Below are experts of layer 4 (counted from 0) of a mixture-of-experts language model. Rows are named router (the router's row for the expert), down (a neuron's output weights, with its number) and show model dimensions 0-255. Each number is 200 + 40 x the weight over its row's rms, rounded and kept within 0 to 999.
After each expert's rows: a language model's description of what the expert responds to. This comes from a sample of Wikipedia text that the model never trained on.

# expert 56
router,191,110,211,158,167,214,208,255,161,133,212,201,240,236,172,213,224,181,193,264,245,194,204,246,181,250,199,199,191,226,189,145,171,175,141,215,248,188,201,238,188,165,183,136,183,249,225,189,203,234,212,217,210,144,203,198,253,166,143,203,250,176,215,235,151,155,224,169,254,143,231,267,124,190,214,170,252,203,209,176,183,238,184,229,193,166,236,193,207,262,178,128,134,234,232,235,207,156,233,228,166,194,220,154,263,206,178,163,234,206,184,178,201,251,242,177,220,170,236,177,180,236,141,226,211,199,207,285,221,231,246,252,319,229,162,193,207,188,236,143,211,165,161,173,173,167,159,189,181,245,150,228,214,150,150,221,209,232,138,248,222,179,156,174,241,243,235,223,176,98,108,189,238,174,127,164,137,192,160,147,207,194,155,173,178,185,138,222,125,193,210,196,216,237,130,219,180,204,230,147,181,169,210,303,194,223,237,186,297,273,137,254,188,229,190,216,190,243,148,258,241,176,235,258,157,194,131,182,211,253,260,173,100,191,254,157,292,195,160,280,236,244,210,250,196,218,248,309,222,139,204,193,174,189,196,219
down1,142,207,242,167,259,184,228,211,213,248,224,203,138,189,201,187,298,149,223,209,247,192,249,136,126,201,224,240,185,136,208,170,224,198,196,165,203,208,256,130,208,233,210,234,176,223,257,187,192,174,187,142,214,220,261,214,230,213,248,210,182,225,219,129,173,229,274,247,141,173,257,202,221,171,135,147,193,190,95,228,181,148,219,200,204,134,219,199,189,154,244,238,215,125,239,181,172,243,220,188,176,172,202,289,143,174,174,252,232,170,278,93,158,189,235,182,107,155,207,219,214,234,192,231,151,216,170,247,207,211,233,223,260,267,179,211,235,215,202,125,211,160,179,175,207,223,141,212,256,283,272,181,188,163,228,218,235,189,209,282,214,271,174,156,198,229,165,143,229,194,133,195,183,178,240,218,220,247,164,184,213,204,189,216,148,225,216,146,220,197,234,128,255,199,168,128,182,223,268,202,182,253,142,279,209,165,242,189,84,264,188,201,217,194,132,197,213,171,281,155,207,196,194,259,180,189,185,182,207,235,165,251,285,248,177,162,173,190,217,210,169,235,164,211,110,193,180,191,243,191,230,186,166,127,255,172
Given names, name endings. Common English names like Chris, Jones, Steve, and closing pieces of names before a comma or bar, like Kan-ne, Sand-ra, Sandh-ya.

# expert 32
router,177,221,195,189,179,183,253,290,207,238,168,121,195,250,283,132,176,203,176,199,186,157,246,274,204,210,291,250,218,188,201,158,178,157,232,142,166,303,250,203,191,177,174,174,171,202,183,231,237,229,230,184,175,245,267,302,256,175,244,171,175,120,167,302,186,173,202,235,215,244,234,206,172,239,205,187,198,255,187,118,175,190,201,220,118,205,190,232,193,225,192,143,206,228,155,169,248,186,234,159,271,139,191,182,203,205,193,129,200,150,216,171,183,189,239,164,193,184,190,180,266,262,223,252,125,165,136,144,227,188,170,211,170,127,236,206,253,184,211,258,221,250,204,160,160,154,228,113,165,210,217,215,209,192,141,240,240,259,187,209,234,181,201,171,196,207,208,190,208,209,240,127,201,166,271,114,264,163,132,264,170,122,240,238,129,168,244,181,189,205,187,182,220,157,181,113,195,257,215,129,185,212,196,193,184,137,242,199,259,146,226,95,192,169,221,185,190,182,219,194,245,261,219,246,192,174,194,208,176,154,213,193,191,222,220,224,267,228,190,187,215,132,214,184,223,164,257,278,193,207,233,223,158,239,169,254
down1,270,193,134,195,180,138,184,288,175,207,198,245,188,115,228,172,200,220,165,211,168,204,159,136,244,131,163,204,275,234,210,227,201,189,176,214,167,186,202,193,275,210,165,224,197,204,149,179,193,147,183,150,251,254,192,256,185,197,278,280,180,176,267,158,242,175,207,281,176,149,266,183,164,268,172,214,195,78,218,236,243,178,228,162,171,136,251,154,193,151,206,161,156,243,220,187,186,189,261,247,206,221,260,201,175,230,258,153,198,201,278,212,201,213,215,146,242,214,198,183,210,131,242,220,140,200,215,218,198,268,184,174,180,230,187,203,168,151,243,286,180,252,98,280,223,203,210,217,195,190,209,180,266,185,265,202,147,183,216,213,128,202,194,250,108,190,249,210,220,157,234,194,199,184,212,162,204,243,152,141,224,192,179,161,215,161,219,97,268,199,207,119,175,207,176,189,221,203,257,185,209,174,213,186,132,210,209,139,261,134,226,261,219,237,191,199,206,136,223,256,175,193,229,177,225,219,168,200,171,286,193,186,194,187,204,132,183,173,246,209,254,215,228,214,229,161,166,284,114,252,207,211,208,199,133,250
Vowel-initial name starts. Capital vowel pieces starting names or acronyms, such as As-wan, Al-Ittihad, All Southern, E-DO, Ar-, Am-, Euro-.

# expert 43
router,245,176,161,132,214,237,243,210,233,221,262,191,161,205,267,203,85,188,186,197,202,257,180,238,205,202,253,174,208,196,200,244,193,144,201,163,226,267,189,201,171,147,144,284,187,240,200,155,197,203,159,223,150,195,168,192,121,164,263,188,243,251,201,79,283,131,174,151,168,204,223,186,118,208,149,187,157,216,206,174,294,243,203,208,90,205,187,208,205,174,244,231,179,175,183,200,231,255,147,186,247,215,170,211,168,113,263,228,202,244,212,130,225,292,152,194,316,188,181,195,254,272,245,146,213,161,158,272,191,219,172,183,175,250,202,211,191,229,185,195,168,167,174,202,180,193,212,102,219,133,250,184,201,172,214,173,193,196,206,226,162,194,197,207,183,241,196,187,167,295,183,269,217,172,174,261,192,236,188,242,276,205,194,209,168,192,137,204,216,236,243,190,159,218,269,246,158,169,293,148,219,165,107,210,151,262,227,194,159,158,256,244,227,222,146,207,185,177,158,234,201,251,254,217,239,193,216,199,185,196,195,229,151,195,246,214,144,178,161,220,153,188,202,182,172,171,174,189,228,166,213,175,262,236,220,259
down4,237,101,189,232,209,253,151,230,207,218,264,201,220,245,211,132,181,272,250,186,179,246,194,279,199,249,221,167,199,204,288,270,270,164,157,249,241,188,166,196,227,192,198,145,132,157,188,214,154,203,191,131,154,177,218,262,259,223,219,181,200,201,220,168,281,195,222,173,138,270,157,196,197,157,210,201,246,220,263,268,200,129,234,211,184,166,163,196,216,162,210,191,244,224,150,168,188,172,170,207,227,215,181,123,154,168,188,219,253,308,202,212,226,257,133,187,168,266,192,196,224,177,199,130,235,198,205,168,195,153,225,186,208,262,231,243,179,211,209,162,183,271,201,186,177,191,191,217,141,109,195,186,212,206,176,156,193,161,195,265,159,262,162,184,234,210,244,149,214,190,132,277,198,185,152,236,185,182,106,209,209,233,141,199,125,273,258,221,100,207,169,199,216,244,211,149,205,289,237,167,223,185,134,219,232,250,210,182,177,170,194,222,208,212,262,206,158,247,217,218,220,217,184,203,287,171,186,243,221,253,128,191,239,128,263,186,149,185,194,222,204,99,228,203,163,202,262,175,142,204,220,164,146,174,189,238
Table cell separators. Pipes and semicolons separating cells in sports statistics and other data tables, usually right after a number, as in 40; 9.

# expert 36
router,209,149,139,209,169,246,178,226,152,180,180,208,218,253,216,134,258,188,223,265,210,163,212,203,176,184,154,91,229,168,240,168,192,201,191,186,176,212,145,134,157,113,217,254,206,238,196,194,228,161,185,177,178,210,183,175,235,169,238,122,194,172,234,246,128,197,150,222,208,123,192,176,124,212,187,200,189,240,205,218,206,213,192,158,173,235,307,171,147,195,198,204,154,109,267,218,213,212,251,281,201,191,221,249,290,230,194,181,198,220,221,137,198,214,226,104,214,178,133,258,210,181,117,174,141,249,189,261,177,180,173,230,310,223,228,165,241,202,235,130,194,173,198,191,181,203,165,268,186,286,183,160,164,213,184,205,237,163,174,196,168,251,130,180,287,240,193,228,182,159,185,131,245,189,199,217,96,93,152,174,199,223,183,164,205,245,158,241,177,244,193,221,179,219,150,189,231,192,194,220,169,196,186,296,226,203,239,154,248,259,119,250,168,159,205,209,267,254,236,190,192,235,247,202,185,166,227,171,241,198,179,169,140,195,210,216,184,241,216,204,174,243,160,255,199,181,153,141,234,224,161,239,118,227,215,197
down6,172,226,238,127,194,210,212,276,213,207,241,184,235,250,277,150,170,209,224,182,212,149,158,202,209,178,247,224,202,205,172,186,184,164,211,156,254,167,177,245,153,179,192,227,158,192,252,172,201,149,171,209,264,170,275,205,216,195,216,166,181,184,141,113,228,212,87,187,99,215,173,233,160,216,123,189,169,166,218,172,193,277,136,129,212,231,185,233,260,190,187,281,253,194,269,228,161,203,204,222,263,129,225,164,154,182,188,205,253,278,167,151,200,215,164,172,97,209,217,216,195,191,288,179,280,205,212,242,178,245,229,161,195,236,281,243,247,287,156,179,182,204,225,169,183,239,201,235,193,192,224,181,249,208,148,201,245,200,206,194,215,175,133,188,256,174,185,216,266,207,215,200,211,165,168,185,172,247,204,241,184,204,157,244,160,140,253,208,151,137,186,169,153,162,240,178,189,211,190,155,184,205,119,127,211,279,160,275,162,183,163,115,205,174,245,270,144,195,258,284,228,207,268,205,187,232,225,238,229,191,254,219,189,140,127,192,188,261,206,199,167,203,271,160,236,150,143,190,234,174,192,215,218,238,213,194
Place and team name endings. Final pieces of proper names for places, teams and companies, like Street, River, Island, -ville, Bang-or, Hung-ary, Light-ning.

# expert 50
router,238,228,171,197,232,201,172,189,174,251,261,173,106,207,136,122,175,237,275,195,272,224,238,221,142,170,170,218,185,221,193,150,233,179,273,192,224,191,60,253,173,233,142,147,260,240,113,284,236,211,174,136,221,187,220,218,183,149,169,196,266,239,175,262,184,196,204,251,192,169,248,156,151,172,222,238,143,85,253,186,248,168,219,222,158,186,201,177,276,140,200,176,199,211,212,231,237,123,193,231,183,204,230,163,216,164,220,265,227,133,192,188,176,182,165,203,200,223,181,188,176,149,210,214,201,217,162,277,251,160,210,170,280,189,200,229,191,295,168,228,199,191,200,225,187,252,205,192,164,215,217,168,181,196,206,159,213,203,244,172,176,231,172,284,126,196,234,190,212,245,213,272,148,224,138,234,249,245,219,220,156,166,195,226,202,199,270,175,181,180,212,210,208,232,177,247,201,233,209,264,169,160,208,220,182,225,197,124,117,229,292,242,197,200,173,274,252,188,182,218,174,182,127,107,210,187,216,273,211,161,204,215,161,207,222,130,236,211,246,207,202,190,163,159,200,201,208,249,190,251,289,228,199,151,151,145
down1,221,226,179,237,211,224,148,118,197,179,160,209,192,157,157,196,188,204,212,156,226,148,174,249,189,199,217,216,224,150,238,169,161,240,206,168,113,120,183,235,223,209,153,277,174,264,279,176,203,200,203,229,229,216,136,173,147,194,219,198,191,192,256,215,164,203,239,233,309,311,223,157,197,244,249,208,175,212,177,240,158,192,134,159,200,218,229,295,216,220,198,284,141,172,260,178,269,240,212,220,246,182,231,227,163,224,195,287,262,179,234,147,231,172,218,118,220,247,206,185,180,124,207,202,186,128,218,227,174,203,245,187,154,197,139,153,200,182,162,188,188,167,149,204,131,263,193,160,229,263,260,153,255,183,256,261,191,175,163,203,268,130,198,212,227,197,212,172,256,189,263,236,189,104,260,176,170,156,229,153,208,233,195,92,271,214,236,147,232,159,271,205,263,151,183,150,203,209,196,141,186,218,227,196,183,166,201,180,225,246,215,193,213,232,207,165,111,192,236,226,186,238,212,224,288,159,206,206,234,183,149,238,262,209,179,221,173,227,209,124,218,224,232,172,169,208,174,185,205,156,186,214,141,171,157,138
Mid-word syllable pieces. Short middle syllables inside longer words and names, like med-it-ation, Wolf-gang, Pan-Hellen-ic, att-it-udes, plus year digit 2.

# expert 44
router,186,243,204,180,237,257,228,175,181,167,240,150,132,165,88,145,264,208,258,173,184,128,187,225,219,167,162,154,248,208,190,174,208,236,237,239,206,235,133,201,226,126,224,291,225,209,252,176,233,195,172,199,138,224,241,145,218,135,210,214,232,198,174,191,152,159,157,202,216,182,178,234,153,239,186,213,221,221,292,132,135,175,274,177,214,181,266,205,189,212,200,165,214,215,158,253,263,153,152,322,137,202,250,234,212,232,165,192,214,169,178,209,248,271,229,196,191,193,183,192,195,124,209,193,203,189,167,227,214,184,189,174,179,186,223,186,283,248,188,202,166,129,135,182,166,197,142,169,202,275,286,177,188,236,205,260,215,204,166,152,201,227,176,217,183,189,204,235,250,111,179,187,238,300,172,254,111,129,179,196,194,188,229,186,179,179,222,182,171,286,231,196,252,181,209,156,219,218,218,158,290,170,179,212,184,211,230,196,219,220,171,193,162,179,238,255,207,173,238,273,306,179,264,213,151,211,224,219,248,180,148,209,183,204,259,200,187,249,219,273,232,163,147,149,218,174,265,179,206,196,132,221,239,246,264,157
down1,225,161,201,205,231,280,158,175,179,145,208,213,132,274,227,175,233,266,191,211,280,157,195,221,153,121,220,280,188,222,208,223,221,162,179,225,181,238,225,240,178,247,186,137,227,215,165,277,210,175,145,185,220,197,214,164,198,128,239,159,220,236,273,224,193,151,249,148,287,259,116,188,139,241,232,137,137,239,206,220,122,159,207,187,192,239,183,125,214,258,268,182,184,220,168,217,158,171,231,195,255,142,229,138,228,124,208,205,185,306,198,245,191,151,253,174,254,194,215,217,200,248,126,235,221,168,196,205,234,137,175,222,151,168,202,158,163,192,250,224,198,207,120,211,168,209,160,196,167,191,273,208,203,255,173,204,167,196,213,192,180,163,126,106,184,274,147,221,201,208,166,193,215,138,202,230,222,177,170,190,258,191,200,201,104,172,227,181,192,214,196,240,228,201,222,225,110,158,192,178,237,217,204,259,196,194,178,268,233,165,217,233,231,226,208,243,199,244,253,249,180,240,218,160,228,197,194,298,208,246,205,180,160,97,179,169,245,197,124,205,144,161,291,162,204,191,166,268,211,231,240,186,204,198,193,190
Word-ending suffix pieces. Ending pieces of surnames and words, like R-itter, Rap-port-eur, arm-ist-ice, Phinn-ey, Cruc-iger, Mistreat-ment.

# expert 16
router,194,206,178,175,178,166,146,225,163,205,230,165,173,211,148,167,167,207,253,166,177,230,129,215,285,163,253,215,226,208,153,165,248,233,229,213,170,287,138,289,249,255,204,260,219,192,241,210,184,204,172,138,247,178,243,282,164,154,218,150,156,225,137,230,192,174,216,150,181,234,198,209,183,107,259,156,224,265,235,267,180,137,155,217,280,179,214,127,208,168,196,173,176,237,182,133,110,248,192,159,276,243,180,192,173,216,162,179,160,216,184,223,191,185,212,225,199,183,98,155,214,188,248,226,261,242,184,167,214,141,181,170,277,166,200,163,245,222,218,220,222,204,277,239,173,260,162,250,171,167,117,274,151,176,253,179,146,228,175,188,200,210,148,189,249,259,148,213,230,163,233,197,182,241,210,145,176,159,267,236,243,224,186,227,163,166,162,226,213,146,205,161,153,202,173,189,175,252,198,231,220,150,178,220,119,173,228,248,188,144,214,198,184,190,128,116,171,193,183,220,204,214,152,205,125,176,247,232,138,199,166,99,205,244,222,256,215,210,155,208,228,196,206,187,232,154,260,258,170,265,253,208,204,181,188,235
down1,219,204,206,180,220,212,55,139,199,244,233,216,174,245,206,274,150,253,200,176,176,146,200,139,113,177,170,167,188,239,170,249,242,176,189,216,181,165,182,198,221,236,208,112,220,234,236,223,202,216,205,171,189,226,247,234,191,260,183,165,181,179,173,243,203,265,183,213,252,233,195,208,226,172,215,172,136,227,151,175,175,132,156,225,182,161,100,209,230,237,204,242,224,201,259,223,166,176,272,220,207,116,235,172,223,158,183,199,197,228,122,244,83,131,225,166,182,250,205,288,155,304,228,213,112,227,133,187,155,204,185,259,206,167,227,187,261,182,154,181,214,213,231,203,278,175,202,184,246,236,226,163,187,293,184,158,231,140,215,214,165,147,250,246,233,275,223,171,220,153,147,166,233,200,245,221,235,209,182,254,197,222,244,213,186,140,166,187,205,180,196,222,187,219,168,169,156,173,225,238,213,219,202,149,218,223,286,129,215,149,276,182,139,178,239,228,135,212,102,202,217,232,185,181,175,141,236,182,239,232,225,206,215,179,183,206,201,226,234,181,221,197,127,219,245,166,244,214,191,189,253,145,251,295,212,199
Capital initials, century digit. Single capital letters or name-initial pieces in tables and place names, like W(I), K(itzbühel), Art(em), plus the 9 in years like 1969.

# expert 37
router,166,233,227,174,234,140,219,215,194,200,233,214,160,191,176,234,172,194,165,197,266,181,164,135,208,193,166,158,246,205,201,229,229,99,184,128,184,210,184,187,177,172,139,169,291,252,155,203,196,196,216,193,214,224,192,232,194,210,165,168,306,177,161,225,134,211,238,270,129,194,226,202,213,229,204,259,227,176,265,162,212,232,116,154,234,224,230,178,173,151,222,215,203,175,211,142,147,195,310,246,198,244,164,263,196,146,142,195,235,146,242,234,170,176,181,155,130,202,209,223,190,215,271,165,183,213,215,209,152,266,205,178,234,200,161,115,210,301,216,216,205,144,202,191,202,219,99,170,235,248,212,93,186,205,252,224,213,202,135,282,117,217,249,256,168,210,181,240,193,203,246,237,241,195,240,228,168,186,190,204,203,136,175,265,186,229,115,203,211,181,153,186,264,258,201,183,250,223,196,295,158,187,212,215,194,190,211,189,325,224,184,143,220,208,132,192,227,179,258,238,150,251,158,199,257,210,207,137,208,224,239,133,255,181,251,192,133,175,166,188,219,161,210,184,232,218,223,233,219,211,250,197,228,165,136,229
down2,220,217,166,169,165,157,141,258,222,161,194,202,200,218,236,198,202,169,205,247,196,172,171,171,160,261,199,207,236,172,143,193,127,212,213,190,207,268,234,165,189,240,183,202,309,135,174,177,219,187,202,69,184,147,139,166,202,202,205,124,195,186,214,236,197,243,137,198,199,210,188,269,187,186,184,190,236,210,180,249,253,155,238,172,206,196,198,156,261,177,286,156,180,229,193,291,213,177,238,192,217,268,169,183,199,219,127,240,201,142,250,152,170,172,176,220,182,195,224,271,149,205,240,198,205,199,153,203,220,221,204,177,231,248,232,203,187,235,159,222,181,220,257,247,180,189,120,251,184,292,281,160,186,243,245,217,237,243,250,207,244,154,128,172,151,198,322,189,133,227,190,156,227,171,158,199,210,172,214,165,197,266,183,220,226,223,182,206,211,157,172,119,185,278,244,171,138,184,215,188,231,214,224,192,157,163,225,166,234,189,179,160,167,272,208,215,169,113,111,230,216,266,165,170,215,171,213,136,230,234,221,199,182,187,277,201,298,208,187,143,154,180,83,248,206,190,277,198,210,190,227,179,293,195,201,187
Central European letters, leading digits. Letter z inside Polish or German names (Gryns-z-pan, Krzys-z-tof), and leading digits 1 or 0 of numbers in tables and lists.

# expert 25
router,246,219,164,196,185,231,229,224,201,165,246,209,219,271,226,172,194,201,196,216,250,124,217,161,236,184,183,200,198,212,255,226,192,198,156,187,210,227,139,197,142,159,177,245,201,190,183,218,243,153,219,177,135,261,166,140,253,209,229,158,224,204,171,348,102,170,170,228,139,205,183,172,126,157,215,198,156,231,254,219,243,202,226,257,229,234,223,184,212,195,215,196,206,155,285,155,253,157,168,271,84,117,195,192,224,237,207,186,163,208,196,129,195,288,242,152,186,195,213,201,130,201,230,171,198,192,207,200,151,233,208,216,224,201,165,234,203,220,170,177,184,232,179,238,216,191,118,178,210,254,237,192,223,165,206,221,254,248,134,160,251,184,165,219,161,253,305,202,173,164,203,164,220,171,207,231,160,226,188,106,134,155,199,169,167,196,194,205,201,229,195,243,192,206,144,175,292,174,197,298,140,213,172,270,169,178,231,91,140,232,186,207,156,244,206,246,284,282,155,248,159,164,143,176,229,267,174,219,190,170,237,185,249,158,139,189,196,183,261,232,203,159,157,241,174,186,180,260,213,176,237,239,248,217,202,198
down1,198,191,214,197,221,229,178,257,289,254,268,215,151,216,186,199,164,192,137,235,212,159,261,216,258,259,165,206,224,222,211,189,268,223,251,220,179,183,267,183,250,198,215,153,238,251,154,201,195,187,224,103,201,176,178,162,183,166,146,198,262,265,207,189,195,278,178,181,153,293,194,136,197,237,167,243,198,185,209,207,190,112,178,192,209,253,303,237,287,182,190,203,227,201,230,218,165,170,211,192,187,178,217,247,174,187,166,222,223,245,244,166,217,229,258,199,167,198,137,183,179,273,197,231,236,163,212,144,215,256,263,217,180,288,204,208,233,142,135,196,165,198,264,235,163,195,243,184,108,143,212,186,187,216,203,213,171,200,136,152,243,251,245,198,218,255,245,174,179,198,173,207,224,211,231,178,209,211,171,157,144,188,141,191,78,194,230,207,144,268,195,189,151,165,126,188,227,174,181,279,182,132,178,233,264,180,166,149,215,164,170,218,183,254,207,195,146,214,147,141,119,242,183,208,149,228,233,166,218,243,152,259,189,199,193,289,229,299,123,130,193,220,192,115,209,225,191,181,232,181,175,193,166,151,217,192
Foreign name syllables. Middle and final syllable pieces of non-English personal and place names, mostly South Asian, Slavic, Hungarian or Spanish, such as -ji, -arya, -ić, -os.

# expert 21
router,194,232,144,249,190,193,225,177,206,226,193,255,171,233,162,264,192,150,186,200,116,180,198,238,231,206,207,259,211,219,244,177,214,166,138,144,134,214,191,227,201,185,183,228,285,250,215,183,150,221,198,170,210,256,269,132,213,132,205,164,243,140,201,147,160,233,196,185,254,219,187,188,154,197,254,286,227,245,120,252,155,260,187,144,195,191,209,243,168,223,197,227,175,201,191,245,184,219,170,155,222,175,251,159,151,149,167,206,216,138,229,184,207,171,240,230,137,177,273,197,131,205,210,222,204,183,158,197,128,172,221,223,222,262,191,208,202,206,219,235,230,144,231,268,137,204,202,149,295,217,158,242,157,167,190,235,237,264,259,212,161,233,230,154,178,200,172,221,178,156,162,187,185,161,228,209,227,250,205,200,257,210,172,240,281,217,150,238,164,130,224,185,189,259,201,160,264,210,124,124,152,151,282,144,177,277,173,133,208,239,151,149,162,208,247,228,137,175,246,188,152,257,216,241,208,202,230,236,171,150,196,246,201,202,257,106,161,269,180,199,200,207,218,112,217,260,175,129,182,172,192,175,248,172,102,216
down2,160,204,238,208,184,205,184,170,196,178,219,203,149,168,207,176,152,198,224,172,197,171,210,143,123,263,235,249,182,172,192,237,232,157,221,154,238,240,160,241,225,204,168,155,155,226,286,200,232,259,176,245,198,192,172,256,225,219,179,249,243,177,235,176,178,223,198,207,224,158,219,239,245,262,191,249,189,162,173,207,187,150,214,169,177,218,192,115,242,288,129,231,171,171,179,191,187,203,202,169,182,250,246,86,287,211,142,236,221,172,209,181,254,165,195,212,200,208,156,223,232,248,282,144,142,175,136,180,204,256,182,170,134,175,265,206,186,184,279,248,193,276,272,182,140,263,223,207,130,275,172,202,161,265,189,185,173,94,198,177,157,188,205,243,239,248,242,136,151,122,196,220,202,184,284,200,227,202,257,181,199,250,238,243,229,180,207,237,217,220,208,215,248,228,208,137,207,220,210,122,196,192,245,128,151,194,167,124,206,286,195,208,174,233,204,226,194,235,218,226,132,230,215,256,213,134,158,226,203,200,237,164,228,128,180,261,232,203,171,192,78,151,185,243,154,172,283,209,197,183,151,161,224,166,216,205
Ordinal and year digits. Ordinal suffixes like th, nd, rd after numbers, first digits of years and dates, and words like early, late, born.

# expert 57
router,176,98,182,201,176,216,171,209,255,145,212,223,227,156,207,193,262,250,210,246,195,220,148,237,203,174,156,204,292,223,225,211,202,298,205,203,172,206,123,254,268,205,186,134,243,166,131,164,164,185,196,208,238,173,235,177,244,274,189,163,174,146,196,219,145,242,217,143,290,268,123,226,167,269,167,211,96,233,210,158,170,275,194,145,214,297,192,232,174,137,220,261,265,145,200,175,156,241,175,264,223,147,220,204,208,229,140,195,176,169,186,185,151,183,170,286,138,213,160,182,171,150,196,183,214,236,119,250,243,261,223,192,174,228,217,225,235,235,231,198,193,184,202,247,140,244,197,210,108,225,284,195,143,205,213,202,206,249,190,156,156,250,171,205,233,191,180,183,192,229,245,257,247,187,196,147,148,158,244,215,247,227,134,213,114,206,175,191,202,217,214,176,234,235,237,208,158,244,149,204,247,240,259,150,170,246,281,243,222,224,214,228,216,204,184,163,170,228,232,173,180,158,180,174,214,184,181,241,148,172,164,224,211,209,232,179,105,189,136,193,253,185,181,177,162,189,236,135,168,238,162,255,178,233,174,182
down1,178,214,199,185,310,171,183,214,212,196,325,156,208,254,207,192,156,248,121,225,228,246,212,169,132,261,213,189,198,150,179,176,256,189,229,260,115,153,186,164,182,171,207,230,199,172,199,200,172,173,192,243,209,173,185,181,144,169,195,187,232,226,200,135,181,215,281,212,191,227,159,195,195,225,228,156,263,258,156,96,211,200,211,170,298,180,199,179,189,218,164,176,198,171,173,192,163,186,150,198,156,189,231,219,231,239,175,272,215,231,208,185,135,223,225,225,196,203,183,204,142,192,189,213,178,195,233,138,236,169,183,181,167,186,182,136,196,215,234,244,295,206,266,179,186,214,225,165,139,205,225,236,155,214,161,126,244,266,263,252,135,181,165,221,117,223,223,192,196,256,164,244,194,215,158,247,165,185,232,156,252,177,139,118,188,230,186,192,194,144,197,190,186,278,243,196,256,229,260,336,223,219,238,161,192,210,167,198,167,257,237,207,152,162,287,183,213,146,281,179,225,129,189,191,195,271,259,234,244,187,255,202,143,200,273,183,238,155,97,159,178,189,258,188,190,199,229,185,170,230,215,212,127,220,193,198
Direction and descriptive adjectives. Compass words and adjectives starting proper names or phrases, such as North, South, Western, Old, short, back.

# expert 35
router,162,258,214,175,198,205,259,197,190,233,210,195,210,312,131,209,97,158,185,153,200,206,218,157,281,243,225,141,225,145,155,181,191,193,155,220,200,318,217,189,122,197,239,184,178,193,255,148,216,157,233,197,168,203,182,146,190,189,173,111,153,252,222,119,163,199,236,157,210,134,229,191,108,237,244,166,219,134,196,158,218,225,164,207,101,197,183,285,185,180,266,168,192,226,224,201,309,192,221,208,235,213,170,225,153,153,225,234,270,214,225,213,201,256,150,199,284,197,201,241,248,173,203,212,233,152,269,277,197,197,208,256,237,261,178,253,223,225,187,261,145,186,222,166,235,232,261,198,238,148,222,218,147,174,186,205,170,194,211,181,216,159,193,197,211,163,179,226,191,330,121,241,244,152,193,190,167,250,220,138,209,180,149,239,189,215,239,238,249,209,184,177,251,194,173,214,168,208,194,268,189,156,238,218,188,239,151,187,232,94,214,251,183,193,186,147,186,207,218,170,256,219,218,259,224,164,244,206,169,185,173,253,251,198,226,219,200,194,221,223,183,250,191,182,183,168,236,217,180,157,183,100,241,208,167,163
down19,285,186,216,158,205,179,235,274,180,216,179,135,231,223,179,293,217,213,229,202,226,206,213,251,169,212,170,142,166,189,198,181,285,180,192,237,255,231,149,237,263,226,120,265,212,256,182,125,224,235,232,188,180,215,231,210,198,204,227,268,176,174,222,175,241,142,176,211,196,201,217,253,170,203,180,162,155,236,285,181,149,227,171,235,162,200,227,194,203,191,254,196,158,172,182,227,206,123,186,190,241,182,144,169,132,179,256,226,242,127,227,210,220,252,167,236,201,202,206,83,194,233,181,265,260,192,186,280,140,187,154,199,255,251,195,163,174,166,128,197,211,168,203,163,179,125,207,177,169,103,168,184,264,247,254,181,209,176,273,208,208,190,180,154,191,171,207,130,200,261,185,119,216,203,206,193,184,227,194,234,186,231,195,218,196,277,227,119,226,148,207,210,114,182,222,254,191,244,234,165,259,214,201,187,193,255,117,144,199,172,155,220,264,171,263,228,118,143,206,160,223,182,147,241,237,172,238,180,130,160,199,161,165,210,267,222,148,108,214,269,214,202,141,169,203,254,204,210,227,266,246,230,183,216,213,229
Table cell separators. Pipe characters between cells of Wikipedia tables, especially at row starts or after names, in filmographies, election results, and match records.

# expert 60
router,205,198,244,172,198,221,149,191,204,114,241,148,167,185,252,246,183,255,227,158,195,146,205,176,229,164,194,215,119,247,149,157,155,149,218,206,200,176,184,271,273,178,231,216,196,181,189,198,226,189,228,299,230,157,173,175,211,140,151,207,218,210,168,226,149,164,237,210,213,192,140,176,181,223,140,209,239,217,176,185,167,196,212,220,297,210,238,157,219,271,185,223,208,266,248,213,199,151,206,161,196,188,243,192,247,246,158,194,219,206,175,221,202,204,134,225,256,184,252,118,174,131,273,236,252,159,115,128,152,179,171,176,158,154,195,91,257,176,246,232,269,209,244,212,198,223,118,96,191,279,194,274,189,131,197,294,233,247,172,241,192,223,173,209,211,264,220,185,212,205,180,319,168,279,215,194,268,196,294,210,178,222,187,212,159,182,167,205,154,117,202,208,180,141,198,176,178,190,181,166,226,167,153,202,205,221,239,138,232,240,238,249,222,205,207,207,182,206,203,207,221,196,219,225,192,141,193,212,166,174,236,252,135,182,201,270,241,246,195,144,217,226,280,217,201,138,249,261,199,176,262,189,230,188,179,203
down2,121,113,173,122,244,186,222,162,184,254,162,225,216,180,211,207,157,137,182,181,247,192,197,288,249,163,211,238,153,133,210,199,257,190,189,226,170,166,213,201,176,163,255,104,207,214,163,241,201,226,198,191,177,183,265,166,226,224,303,220,148,181,244,160,273,238,205,136,157,232,191,175,223,166,212,212,231,259,235,205,213,201,224,138,141,218,196,210,176,218,228,144,216,164,170,210,233,199,187,259,218,188,176,249,178,180,166,212,235,120,243,261,224,146,127,119,189,231,105,178,226,227,153,212,191,278,213,189,187,210,220,230,158,238,175,214,293,212,243,182,205,216,193,170,234,197,194,207,177,199,200,190,146,208,202,229,172,174,237,169,279,203,188,157,183,235,179,223,210,158,282,167,179,192,226,225,168,162,176,305,209,204,209,252,187,253,156,286,184,231,194,154,184,205,288,187,182,199,187,166,201,212,247,132,192,171,232,238,183,160,214,272,150,228,245,245,210,161,281,190,184,254,235,100,135,249,195,202,154,194,188,218,146,155,127,218,199,264,151,188,114,184,213,229,168,223,177,162,281,311,169,262,212,176,185,210
Inner name fragments. Middle word pieces of foreign or unusual proper names after a capital initial, like St-ot-ler, L-est-ienne, É-co-le, Van Z-ant.